{"d_expert": 208, "d_shared_expert": 192, "activation": "squared_relu", "moe_layers": [1, 3, 5, 7, 9, 11], "normalize_top_k": false, "routed_scale": 1.0, "balance_loss": 0.00216, "init_std_router": 0.0348, "lr_router": 0.00094, "lr": 0.0072, "seq_len": 256, "train_tokens": 523000000, "steps": 3638}
Below are experts of layer 3 (counted from 0) of a mixture-of-experts language model. Rows are named up (a neuron's input weights, with its number) and show model dimensions 96-127. Each number is 128 + 24 x the weight over its row's rms, rounded and kept within 0 to 255.
Before each expert's rows: a language model's description of what the expert responds to. This comes from a sample of Wikipedia text that the model never trained on.

# expert 7
It responds to: Infinitive "to" and syllable "to". The word "to" after verbs and nouns, plus the syllable "to" inside words like repertoire, motto, Cryptobranchia.
up0 [110 128 113 119 163 123 131 108 143  72 114 138 117 133 105 111  99 145 113 143 140 147 145 134 130 202 117 126  81 123 142 125]
up1 [121 118 137 126 121 172 119 117 144 117 160 146 125 127  95 141 108  77  83  99 125 127 103 115 118 125 162 171  86 135  96 113]
up2 [145 137 132 106  90 131 160 118 123 101 124 142 144 107 102 111 157 134 126 159 145 122 112 110 137 132 143 117 127 133 164 115]
up3 [112 108 119 129 173 155 107 154 135 132 108  70 135 128 130 131 110 164 125 117 121 126 113 117 132 128 104  91 137 127 136 140]
up4 [103 129 132 123 132 113 106 155 103 165 133 143  67 171 123 118 157 109 126 138 125 108  83 163 124 119 150 165  90 107 171 158]
up5 [131 139 120 125 157 146 129 114 150 142 129  91 138 101 109 140 126 135 143  93 138 133 122 107 126 124 109 126 124 113  99 147]
up6 [116 162 124 168 138 149 120 134 104 109 156 122 129 129  85 112 107 140 112 137 102 104 113 118 121 143 152 145 155  90 141 107]
up7 [111 119 126 126 151  88 192 115 141 155 112 138 139 139 125 165 139  98 152 132 152  84  98 168  76 107 143 123 104 129 116 120]

# expert 6
It responds to: Mid-word consonant pieces. Single consonant pieces like f, b, p, k, j inside rare names and compounds, such as Drey-f-us, Black-f-riars, swim-w-ear.
up0 [111 137 123 142 144 134 102 114 137 134 130 168 183 103 132 120  77 158 158  78  96 158 148 113 180 124 182 148 143  74 128 107]
up1 [101  81 136 134 125 145 120 121 130  97 140 106 114 107 132 163 105 136 128 123  66  99 145 133 119 120  93 137 128 149 119 121]
up2 [133 125  88 100 109 152 114 127 127 165 132 146 116 126  83 134 151  97 117 116 138 121 113 126 109 102 116 104 113 129 132 159]
up3 [ 99  84 111 129 119 115 139 133 116 124 112 135 144 124 106  87 153 166 121 132 136  94 133 178 132 123 172 133 138 134 122  65]
up4 [ 96 170 148 126 101  93 137 148 107 121 116 144 105 104 191 149 160 108 154  93 104 106 126 133 101  88  90 146 132 128 124 125]
up5 [122 133 127 153 125  92 156  86  89 140 134 115 144 149 131 121  93 136 151  86 133 138 157 107 131 117 136 177 152 137 139  69]
up6 [116  91 159 183 119 118 127 189 133 106 125 112 149 127 133 146 135 102 140 129 149  98  84 112 164 121  73 158 102 149 142 141]
up7 [118 151 126 183 110 116 159 160 133 163  93 142 130  84 136 164 113 122 144 115 132 107  68 196 138 113 135 148 128 133 116 120]

# expert 21
It responds to: Commas in names. Commas, especially inside lists of names and places, plus inner pieces of foreign or rare names such as Zic-, Zac-, -ic.
up0 [116 113 112 168 175 123 121 149 120 112  99 163 144 117 100 170 114 131 144 164 156 143 135 119 119 110 142 154 135 117 105 147]
up1 [110 143 168 131 138  97 169 165 105 116 146 173 136  65 112 121 158 121  91 145 139 141 137 134  95 146 153 161 121 142 147 117]
up2 [127  96 119 115 124 135 110 135 119 151 125 123 114 115  84 143 147 126 145 117 131 128 149 123 131 103 152 121 171 149 144 126]
up3 [ 82 149 146 133 111 164  75 134  85 171 142 137 102  98  93 117 147 144 105 105  80 107 112 107 125 138 166  92 102 135 127 129]
up4 [ 86 126 135 120  95 152 137  91 137 150  39 178 112 133 133 153 165 106 130 129 116 137 131 106  84 180 120 150 114 137 132  59]
up5 [117 131 105 146 152 114 122  93 169 102 126 143 113 139  90 128 142 140 153 152 120 168 151 153 148 131 132 137 138  92 102  89]
up6 [107  91 131 141 123 103 137 137  77 131 109  98 194 166 139 137  83 145 127  89 108 135 154 111 146 120  79 143 135 108 154 142]
up7 [127 141 126 138  97 139 124 157  89 112 103 121 113 118 156 138  92 119 120 143 130  91  93 127 121 132 113 118 148 137 104 135]

# expert 17
It responds to: Biographical subject pronouns. Subject pronouns and clause links in biographies, such as he, she, who, which, and, also, often after commas or whom.
up0 [138 106 176 160 122 123  87 193 165 115 100 130 136 159 146 126 118 121  76 154 118 145 121 110 139 117 161 150 112 119 135 105]
up1 [128 136 117 180 133 162 131 115 134 133 130 147 114 145 111 108 152 159 144 117 175  91 109 132 127 122 145 114 121 121 144 123]
up2 [105 126  91  77 112 124 147 153 149 131 185  94 120 174 149 129 125 119 116 138 125 128  98 155 125 125  92 113  69 120 144 114]
up3 [164 170 158 163 143 140 115 170 134 136 142 154  72 137 102 109 160 149 126 153  93 179 143 123 121 143  99 107 134 126 110 103]
up4 [110 140 154 109 119 141 112 126 100 147 120 154 132 128 133 135 117 127 170 161  98 160 132 153 126 138 129  92 143 127 122 145]
up5 [144  97 106 136 101 147 152 105 102 148 125 122 150 123 126 134 179 101  95 182 114 149 150 104 116 115  70 132  77 159 147 131]
up6 [112 127 125 136 156 163 138 123 145 100 166  93 119 114 116 142 129 105  98 105 123 124 125 113 108 107 114 143 118 111 162 126]
up7 [111 131 128 147 127 123 121 158 147 126 119 120 168 118 105 148 138 159 147 120  72 121  61 116 101 158 154 124 145 151 164 176]

# expert 15
It responds to: Opening brackets and quotes. Opening parentheses, quote marks, slashes and dashes that begin an aside, title or pronunciation, such as " (", "/es/", "—".
up0 [123 114  96 110 140 120 133 162 100  73 108 105 164 199 131 119 135 115 102 172 138 113 136 171 135 109 110 119 108 154 107 146]
up1 [ 58 114 165 160 135 147  88 138 125 123 175 137 115 149 142 141 111 142 128 132 120 137 179 108 118 130 138 121 138  89 160 157]
up2 [118 153 129 120 140 130 124 146 121 123 151 115 161 151 151 135 170  87 135 105 133 101 139 156 133 130 124 120 133 123 102 130]
up3 [ 64 121 130 145 114 118 178 113 161 150 106 103 104 108 113 106 144 130 100 148 130 143 117 126 141 103 110 147  73 131 116 144]
up4 [102 124 133 172 127 101 121 119 147 149 124 128 132 132 114 131 139 120 133 104 142 107 129 132  85 124 124 140 146 106 114 145]
up5 [157  70  82 138 129 136  78  88 143 124  80 140 144 120  58 122 145 138 122  88  95 111 106 126 100 132 132 117 110 137 109  96]
up6 [114  82 130 150 136 135 136 121 100  84 111  91 135 121 121 139 151 150 146 122 106 108 100 112 144 129 117 150 150 132 119 123]
up7 [134 121 112  78 107 121  82 115 119 121 141 143  95 147 150 105 102 108  75 168  90 134 120 128 121 111 122 166 148 134 148 157]

# expert 30
It responds to: Common noun stems. Generic nouns and noun stems in technical or descriptive prose, such as film, form, system and process, plus pieces like rap in stratigraphy.
up0 [136 107 152 126 146 125 144 146 160 127 134 120 176 128 109 135  50 151 118 105 122 116 138 151 133 136 198  97 122 107 138 129]
up1 [123 187 142 146  91 119 155  95 139 140 117 132 119  94 143 134 122 152 121 122 157 134 131  88 111 121  98 119 131  88 141 139]
up2 [114 131 110 139 113 127 124 125 145 119 143 136 149 157 129 124 119 177 108  76 153 130 145  91 106 103  94  90 145 135 127 147]
up3 [135  95 153 117 196 129 147 146 177  81 145 127 134  91 112 136 121 143  96 141 125 119 140 127 148 108  76 100 104 151 103 126]
up4 [121 155 119 123  96  91 118 155 166 114 104  92 135 149 157 127 163  97 123 147 155 142 142 138 184  82 137 117 110 129 170 170]
up5 [106 128 115 139 137 127 152 134 129  89 140 132 131 110  98 171  91 117 107 125 136 108 108 132 136 135 138 149 132  99 147 153]
up6 [ 92 137 131 120 137 149  69 126 118 131 113 110 131 117 140 109 106 150  83 137 148 135  84 140 173 139 163 142 119 103 138 122]
up7 [132 116 147  72 118 192  92 108 177  85 144 107 151 167  81 107 112 149 185 144 110  92  76 112  88 166  82 103 147 106 112  99]

# expert 28
It responds to: Abstract nouns and suffixes. Abstract nouns and endings like -ation, -ment, -ence after the or his, such as time, role, commitment, exception.
up0 [145 118 125 109 156 138 149 157 138 153 150 145  99 185 117 169 118 125 132 140 104 146 136 154 110 143 142 127 121  95 134 128]
up1 [ 67 134  87 115 113 143 143 127 128 100 137 168 120 123 127 162 165 142 159 100 121  81  91  97 127 146 102 112 148 159 124 125]
up2 [120 106 167 128 162 153 127 120  90 118 166 110  89 153 139 147  97 147 160 136  79 138 208 147 128 103 128 123 131  73 133 103]
up3 [ 96 111 120 120 163 153 132 174 119 146 111  79 123  85 119 156 192 110 146  93 126 145  75 104 111 134  93 108 146  93 145 160]
up4 [114 137 146 144  98 127 149 122 133 143 152  94 147 126 132 129 173 130 108 126  73 139 115  96 112 127 113 172 106 127 137 137]
up5 [102 125  94 146 163 145 112 112 116 184 114 130 125 105 119 139 146 123 172 154  95 105  98 111 143 139 104 128 111 151 140 204]
up6 [141 144 117 138 156 149 108 155  97 161 119 166 147 133 131 165 137 134 148 124 124 129 121 106 145 142 117 134  95  97 137 129]
up7 [121 115 131 134 110 156 117  76 103 113 143  90  69 147  98 150 134 106 136 135 149 118 123 136 132 129  77 131 152 134 124  96]

# expert 20
It responds to: Short letter-pair syllables. Two-letter syllables like er, in, us, ir, and prefixes dis, con, Le, des inside names and words, such as Dheeraj and leisure.
up0 [146 150 100 125 169 145 124 146  72 160 161 135 150 129 149 113 136 138 100 140 122  90 150  87 162 132 118  44  96 121 154 120]
up1 [107 108 117 121 118 132  80 131 120 144 122 136 171 126  57 127 164  77 178 117  98 133 158 163 118 113 135 136 121 122  96  96]
up2 [104  91 151 114  98 167 124 118 137  84 146  80 164 110 123 141  99  90 107 157  85 141 165 126 136 117 144 149  81 131 151 107]
up3 [148 116 161  84 178  65 200 165 116 139 122 171 152 130 104 118 161 130  93 153 145  80 107 102 115 109 120 106 153 118 135 132]
up4 [ 99  78 161 178 132 183 136 151 123 123 125 145  81  97 110 131 114 106 168 146  92 134 213 149 119 103 129  91 142 148 120 117]
up5 [115 110 113 154 119 131 109 138 152 188 104 150 156 138 129 144 150 118  77 119 104 123  95 119 140 133 141 140 147 131 119 182]
up6 [140 112  93 136 151  97 128 135 116 156 101 104 126 135 107 129 127 154 150  94  85 137  66 132  71 138 137 113 156 118 165 116]
up7 [134 176 121 122 134  81  61 123 153 127 151 145 122 133 135 147 137 123 100 138 111 108  99 107 130 115 100 141 171  95 124 161]

# expert 19
It responds to: Name-initial capitals and letters. Single capitals or short letter pieces starting or inside proper names and acronyms, such as Al-Qaeda, ARIA, Marvel Cinematic, pH.
up0 [122  88 130 106 179  89 120 142 188 129 161 145 131 112 113 136 159 130 141 114 124  98 140 113 147 132 118  92 163 121  84 176]
up1 [ 91 123 125 134 144 139 119 106 129 123 107 158 119 109  99 133 113 104 121 142 138 176 155 183 127 146 124 147 130 140 131 125]
up2 [153 113 142  98 134 118 197 155 143 152 120 110 116 125 171 134 141 124 125 134 115 150 147 131 112 146 127 127 126 117 153 159]
up3 [127 160 141  96  91 119 130  75 123 136 148 109 133 149 160 135 165 148  95 104 158 109 128 116 166  63 129 162 150  82 159 123]
up4 [127 138 127 156 120 133 146 115 129 127 148 153  95 149 148 114  88 142 103 127 122 126 145 168 108  64 104 136 106 118 142 147]
up5 [126 120 139 128 113 128 137  85 119 114 124  63 115 154 112 105 137 113 166 112 153 138 163 130 125 144  76 173  99 124 147 151]
up6 [143 130 110 106 150 101 157 143 134 117 135 147 148 119 132 136 113 143 149 170 148 145 130 135 156  95 108 151  92 131 119 152]
up7 [147  92 173 165 146 131 140  99 106 118 120 133 112 128 176 144  99 128 131  98  84  76 157 135 108 128 121 125 172 143 121  85]

# expert 35
It responds to: Articles and possessives. Determiners and linking words "the", "a", "an", "its", "of the", and possessive 's before a noun in running text.
up0 [110 141 125 147 152 100 134  92 126 160 142  97 106 124 105 127 158 170 126 164 152 120 105 131 155  91 140 114 131 106  88 103]
up1 [153 117 131 115 155 128 128 158 115 115 130 118 141 118 108 120 128 127 167 115 123 110 152 146  74 132 102  90 123 128  98 155]
up2 [134 139 131  99 151 158 146 121 139 121 122 140 135  89 138 114 134  96 117 159 109 100 177 149 106 138 148  97 130 105 100 150]
up3 [102 150 135  91 132 150 136  89 122 143 124 101 128 124  94 131  92 105  99  80 140 129 112 136 160  77 164 142 185 115  98 145]
up4 [ 66 109 105 106 105 122 135 147 100 143 170  77 138 141  79 120  89 146 164 123 116 142 157 108 120 123 154 147 104 126 173 138]
up5 [ 88 153 153 134 111 123 146 147 143 129 110 131 110 123 110 118 149 137 116 106 144  51 129 105 118 117 128 131 111 119 164 137]
up6 [113 139 112 133 185 135 135 147 134 170 139 148 146 103  98 122 123 123 121 156 122 128  98  75 130 118 157 119 118 164 119 107]
up7 [ 73 137 159 114 109 128 167 128  71 115  94 130 119 121 113 150 154 102 153 157 139 113 156 115 130 112 101 118 156 111 113 126]

# expert 4
It responds to: Capital-letter abbreviations. Pieces of all-caps acronyms and codes such as FC, USA, TCP, UNICEF and BTN, mostly in tables and sports listings.
up0 [120 165 128 142 184 148 135 122 130 130  92 148 146 134 111 136 174 120 185  70 149 110 133 162 129  56 138 119 122  88 126 135]
up1 [116 113 146  92 153 134 125  88 115 134  79 142 120  95 111 193 116 126 132 133 135 130 113 124 136 133 134 134 148 108 114 129]
up2 [121 173 128 129 121  75 121 178 109 120 121 140 132  88  92 124 127 104 135 136 139 133 129 178 106  97 140 135 115 170  89 133]
up3 [134 141 100  95  98 129 114 132 149 153 125 171 109 131  72 123 217 134 151 113 127 141 131  91  96 148 131 149 102  96 133 114]
up4 [116 145 137 127 112 108 158 180 118 139 144 103 172 179 129 152 139 159 133 116  94 137 176 160 137 110 108 139  99 148 127 124]
up5 [107 136 130 121 100 175 101 158 139 128 120 119 106 141 143 122 113 128 147 111 100 102 139 150  76 175 159 127  94 107 113  82]
up6 [145 113 153 130 146 150  91 125 129 135 107 126 116 134  57 158  99 151 154  90 161 133 118  97 132 120 137 151 115  92 118 101]
up7 [118 134 178 127 170 150 144 160 143 132 126  89 192 125  81 155 158 113 175 120 125 109 114 118 126 155 164 152 123 129 141 104]

# expert 8
It responds to: Romance-language name pieces. Word pieces inside Spanish, Portuguese, French and other foreign names and words, such as Benítez, Muñoz, Araújo and Bragayrac.
up0 [130 110 108 127 128 106 129 130 139  59 100 131  98 130 144 119 109 150 121  81  61 130 138  83 119 127  63 165  96 140 142  93]
up1 [137 122 162 134  84 178 148 109 137 115 145  94  68 127 141 143 159 141 144 163  81 106 213  94 138 102 148 109 126 143 155 114]
up2 [134 114 154 134 121 110 116 113 136 139 117  80 161 139  84 102 143 177 157 130 132 122 130 106 129  85  95 130 139 139 133 130]
up3 [103  78 140 157 133 169 132  99 125 169 144 140 103  91 158 118 123 142  58 134 152 105 110  88 114 123 149 139 140 100 130 133]
up4 [142 140 158 149 136 136 146  97 107 141 141 146  91 154 144 144 118  77  95 126 140 140 157 134 113 111 116 159 139 120 124 109]
up5 [107  99 106 160 124 160  77 106 136 133 102 131 150 126 140 116 168 112 114 149 130 148  91  92 128 113  99 146 123  96 117 101]
up6 [154 173 116 161 129 145 122 145 148 128 106 132 100 109 132 177 123 112 101 157 141 125 144  97 130 121 125 154 123 137 105 117]
up7 [149 136 111 166 145 134 162 128 128  89  76 100 134 129 157 136 135 134 133 146 124 128 121  92  95 159 128 156 129 119  87 131]

# expert 5
It responds to: Common nouns, word pieces. Everyday common nouns such as car, road, business, water, legal, plus pieces like -al, ar, um inside words (coral, Retailers).
up0 [135 121 174 114 148  65 127 160 133 134 137  95 103 142 138 100 166 146 149 146 119 119 131 103 131 123  93 103 119 147  88 140]
up1 [109 128 150 127 165 133 105  94 102 143 136 134 121 123 203 144 137 158 149 120 117 111 126  93 113  88 131 142 112 106 137  77]
up2 [153 129 135 122 103  93 113 136 111 132 121 131 136 129 111 115 157 159 153 151  61 116 130 102 132 120 187 139 148 106 137 121]
up3 [105 145 151  99 159 129 127 130 129 110 111 117 131 111 106 118  97 172  91  71  86 147  96 125  99 148 101 113 122 152  88 128]
up4 [ 64 138 121  89 136 117 116 127 137 114 139  64 149 144 151 128 104 162 103  97  96 122 104 110 148 112 137 118 140 142  93 150]
up5 [121  96 162 149 132 136 101  72  94 169  92  72 142 124 147 118 175 122  83 169 105 116 128  90 133 140  96 116 112 117 144 164]
up6 [ 85 177 151  97 132 151 205 191 118 123 146 112  98  95 101 121 125 102 109 177 100 136 147 119 134  89 129 161 132 119  70 116]
up7 [ 98 106 126 156 122 142 144 110 121 126 173 141 145 132 144 131 126 143 125 130 111 123 130 111 108  89 130 134 117 130 144 116]

# expert 39
It responds to: Clause-starting pronouns and conjunctions. Words opening a clause, mostly after verbs of saying or in quotes and song titles: "that", "he", "You", "when", "what".
up0 [125  96 133 108 125 132  97 139 117 132 152 134 147 114 135 135 143 173 129 107 114 146 123 143 137  97 119 159  91 155 100 102]
up1 [116 158  82 103 120 106 149 109 164 141 136 171 113 148 110 131 155 138 135 120 126 116 148 138 128 126 116  91 102 124 137 162]
up2 [129 152 111 100 140 166  90 162 123 160 124  85 165 108  90 172 119 141 162 155 134 117 147 106 136 128 137 108  67 113 138 133]
up3 [124 145 123 131 155 108 109 111 144  97 103 124 143 158 128 124 111 129 103 122 115  93 170 111 129 136 141 173 125 125  98  70]
up4 [134 117 121 150 143 126 139 162 119  99  87 135 123 106  75 125 109  97 113 104 146 115 183 116 160  86 120 127 155 108 137 136]
up5 [113  74 165 135 131 144 159 141 115  68 138 134  97 111 188 111 121  86  84 144 133 129 159 138 101 150 122 144 116 118 147 116]
up6 [120 123  92 121 127 124 125 132 124  92 168 138 116 115 113 137 143 135 118 128 132  94 181  92  73  82 136 123 149 114 127 176]
up7 [132 127 166  92 135 138 143 109 104  90 127  74 127 143 116 155 140 115 163 107 135 148 106  98 121  64  58  98 128 148  89 174]

# expert 9
It responds to: Copulas and table pipes. Auxiliary verbs after a subject (was, is, were, has been) and the column pipes of wiki tables, especially header rows.
up0 [131 127 134 131 107  80 136 121 101 139 138 117 144 122 144 119 146 130 133 153 137 133  92 132 126 109  49 127  95 147  98 120]
up1 [ 90 115 113 118 131 123 107 136 134 130 199 126 159 124 148 102 171 125 145  93 164 100 133 144 104 141 134 119 127 150 132 158]
up2 [125 107 155 160 102 115 158 176 130 118 123 152 146 107 128 146 158 185 120 124 146 112 138 108 155 158 170 152 114 151  83 136]
up3 [108 102 133 145 146 102 101 133 149 139 127 148 151 104 149 121 135 131 137 132  92 119 124 145  91 152 148 125 202 172 158 107]
up4 [ 93 172 108 102 163 148 102 122 145 147  76 169 109 117 128 129 121 129 106 118 148 156 119  93 147 140  99 115 107 117 142 133]
up5 [ 95  71 141 146 147 118 131  89 134 122 169 106 127 137 122 119 137 131 148  90 128 142 153 135 117 131 136 139 146 165 143 137]
up6 [ 98 139 143 107 148 135 112 112 119 107 167 116 120 108 143  96  85  98 130  94 110 158 133 149 136 103 129 124 148 107 104 142]
up7 [ 91 149 147 151 113  71 127  99 138  80 163 146 126 109 122 111 158 137 123 129 166 134 151 141 171 122 160 132 152 102 163 120]

# expert 18
It responds to: Slavic and Nordic name letters. Letters such as r, ić, ović, ł and ø inside Slavic, Nordic and Icelandic names, plus LaTeX symbols like backslash, dollar sign and braces.
up0 [119 177 132  86 109 112 133 100  92 121 127 156 174 114 103 129  99  97 147  84  68 118 106 144 137 127 101 150 147 120 126 104]
up1 [125 135 145 115 124 171  69  56 132 157 155 112 141 147 111 116 126 136 125 128  88 111 163 116 128 137 148 130 113  72 119 113]
up2 [103 128 157 133  93 151 101 138  95 149  89 122 106 103 143 121 100  95 118 138 138 103 123 153 125 125 111 185  62 118 149 155]
up3 [102 105 133 144 143  77 146 152 129 139 114  92 149 109 129  98 140  98 138 133 146 112 139 114 133 109 108 112 173 104 152 147]
up4 [102 123 126 142 102  85 141 130 138 146 100 142 101 119 101 114 115  93 108 117  71 124  88 140  88  71 159 141 137 116 135 152]
up5 [120 123 122 153 160 157 124 126 123 120 147  72 105 102 135 143 132 138 143 113 168 127 131 140 127  99 127 119  93 114 125 122]
up6 [ 97 119 100 116 125 126 144 131 105 131 130 100 181 152 166 118 145 143 145 124  58 110 197 157 122  86 128 192 179 141 115 120]
up7 [ 82 157 115 131 110 150 127 152 119 152 143 138 134  73 132 120 111 130 120 104 131 123 148 166 126 104 149 145 133 135 134  95]

# expert 1
It responds to: Quantifiers and determiners. Quantity and determiner words after prepositions, such as some, many, several, other, more, major, often before years or cases.
up0 [ 80 176  96 157  96 161  90 128 111 128 110 184 135 136 141 132 136  82 110 137  94  84 174 126 127 156  92 116 138 124 159 146]
up1 [ 95  96 145 141 137 189 144 130 124 112 128 117 121  96 168 140 149  83  94 140 152 117 161 107 133 130  95 148  96 111 107 111]
up2 [ 61 111 104 165 122 109 138 116 118 110 147 112 157 154 143 122 131 101 128 126 124 143 121 120 117  88  93 112  97 116 145 156]
up3 [ 87 136 125 100 132 130 125 128 128 109 121 145 179 146 114 122 131 127  93 179 154 124 137 130 146 132 129 120 154 177 120 107]
up4 [113 153 128 111 141 130 129 118 103 145 139 129 161 106 140 108  98 110 143  95 107 129 117 140 118 111 108 116  98 174 148 152]
up5 [101 123 132 123 109 111 114 134 132 132 117 139 103 150 120 128 126 167 127 138 102 162 136  90 135 120  90 136 100 123 191 109]
up6 [110 142 144 132 116 107 164 131 114 102 142 139 128 155 177 139 118 115 126 138 119 143 162 125 131  93 114 129 123 125 143 124]
up7 [ 95 113 109 129 127 141 117 107 140 124 162 132 116 122 141 115 124 159 102 127 128 181 110 123 122 103 136 112 115 167 123 121]

# expert 13
It responds to: Nationality and compass names. Place and nationality words such as American, British, North, West, New York, and connectors inside country names like Trinidad and Tobago.
up0 [139 134 127 126 150 107 117 111  97 123  95 113  84 150 145  98 157 126 116  96 135  78 141 117 141 116  99 145 146 133 143 115]
up1 [120  90 103 144 104 114 122 112 149 123 132 100 129  94 187 117 105 122 130 139  93  86 139 139 120  92  90 178 145 123 137 128]
up2 [ 90 145 165 110 115 162 105 112 148 151 106 153 106  77  80 158  99 114 158 141 156 128 111 129 185 119 130 173 135  95 113 105]
up3 [110 131 130 140  98 122 124 101 148 137 170 129 115 123 109 112 144 141 184 132 146 134  95 123 153 147 168 118 154 142 102 123]
up4 [155 123 130 129 158 112  96 114 127  86 154 109  73 160 166 153 114 152  99 154 136 148 120 119 164 107 111 148 111 132 108 135]
up5 [113 143  94 156 136 105 107 182 167 109 148 128 166 118 135 204 131  90 122 121 105 151 122 114 108 152 125 109 135 115 172  87]
up6 [108 167 100 132 154 121 125  80  97 125 135 135 143 144 114 134 110 184 120 118 108 114 137  93 111 109 140 138 120 145 143 113]
up7 [123 148 148  93 162  68 116 144 139 129 102 138 107 102  75  98 135 157 127 118 119 153 133 136 101 125 110 155 153 109 129 116]

# expert 12
It responds to: Definite article "the". The word the, alone or after prepositions and verbs (was the, in the, by the), plus runs of empty table cells.
up0 [145 137  60 147 139  51 110 130 114 154 150 144 111 130 133 106 150 119  72  70 126  90 163 109 127 126 154 135 100 138 127 121]
up1 [ 95 128 155 122 120 113 158 174 102 126  68  89 128 119 126 164 138 122  62 110 113 138  83 167 155 138 108 104 153 126 116 120]
up2 [136 145 102 126 148 139 120 166 124 155 102  82 123 131  99  88 153 149 127 107 183  70 122 105 143 155 102 131 120 147 121 125]
up3 [120 117 126 112 126 132 133  99 128 118 139 108 132 126 111 114 115 129 157 114 121 157 109 110 161 112 117 147 132  93 144 101]
up4 [156 171 135 143  97 128  84 101  10 181 117 107 167 136 125 128 143 179 169  82 127 112 105 159 120 129 148 147 120 109  99 128]
up5 [143 117 143 102  78  88 116  74 122  50  82 102 121  86 153 146 121 140 148 124 148  79 130  96  81  78  80 145 129 113 138 149]
up6 [ 95 160 139 131 133 178 112 139  62 121 107  74 154 159  97  89 159 115 105 117 121 109 137 153 160 105 111 141 128 135  85 120]
up7 [103 150 141 117 140  94 111 132 119 128 153  96 136 122 139 120 137 152 135 113 128 132 117 122 180 107 137 102 150 130 109 165]

# expert 32
It responds to: Hyphens in compounds. Hyphens and hyphen-joined pieces forming compound words, such as hard-line and poor-performing, plus adverb endings like -ly.
up0 [143 103 161 124 143  96 131 111 105 122 111 176 121 143 120 121 168 167 122 126 141  76 139 115  93 130 119  99 125 120 109 101]
up1 [140 131 103 127 172 118 122 118 140 124  72 148 132  96  82 122 145 126 151 122 108 134 104  82 122  83 134 142 127 123 106 111]
up2 [126 153 143 134 156 176 179 166  99 164 133  94 132 162 117 144 111 141 143  89 117 140 102 113 123  79 132 186 114 106 106  97]
up3 [103 144 107 138 116  83 138 135 145 151 112 102 105 143 141 113 127 114 140 139 136 145 175  89 169 111 110 116 141 122 105 110]
up4 [ 90 125  96 157 138 156 129 161 143  98 152 142 112 129  76 108 102 170 133 152 105 146 135 138 115 133 156  99  71 163 143 115]
up5 [115 153 177 139 135 151 112 120 147  87 164 128  90  80 114 156 123 115 157 100 100 136 136 122 126  99 136 121 160 160  88 127]
up6 [139  97 121 140 122 121 105 120  93 144 105 106 140 148  94 117 161 145 137 126 170 124 128 113 152 118  90 102 105 129 144 107]
up7 [135 113 170 141 129 128 116 117  94 106 105 147 109 112 111 146 127 151 144 131 150  97 100 121  95 139 116 125  89  86 116 119]

# expert 33
It responds to: Mid-word consonant clusters. Mid-word letter clusters such as ill, ern, ann, ess, erm within surnames, Latin species names and ordinary words like Cadillac, villains.
up0 [109 195 112 159 143 101 190 110 111 140 147 119 115 139 134 116 146 144 140 153 112 122 127 140  92 122 127 137 144 133 121 127]
up1 [131 144 142  92 104 157 142 125 161 119 140 133 179  63 135 110 161 130  92 117  94 179  85 100 118 151 130 123 133 107 120  94]
up2 [108 137 139 112 121 101 135 138 111 106 106 152 163 135 119 126 144 146 135  96 125 121 153  71 121 150 121 165  98 145 144 152]
up3 [110 201 121  99 130 101 115 121 129 129 168  93 127 105 115 137 119 154 101 190 134 140 153 154 123 135 120 102 126 146 142 150]
up4 [138 179 112 139 166 114 125 138  97  99 136  98 121  89 141 150 116 107 120 106 128 110 101 114 131 155 142 148 125 120 113 143]
up5 [ 98 114 111 133 116  98 134 145 165 134 143 124 114 155 128 111 180 105  95 122 123 137 137 148 130 143 118 158 112 110 165 127]
up6 [ 85 115 142  85 124 138  79 114 157 139 102 126 107 132 160 142 120 149 156 126  89 150 107 165 115 131  70 130 134 136 108 163]
up7 [115 142 119 133  94 125 131 100 123 106  95 117  95 148 145 122 145 148 161  98 103 124 110  84 135 127  78 123 139 164 158 145]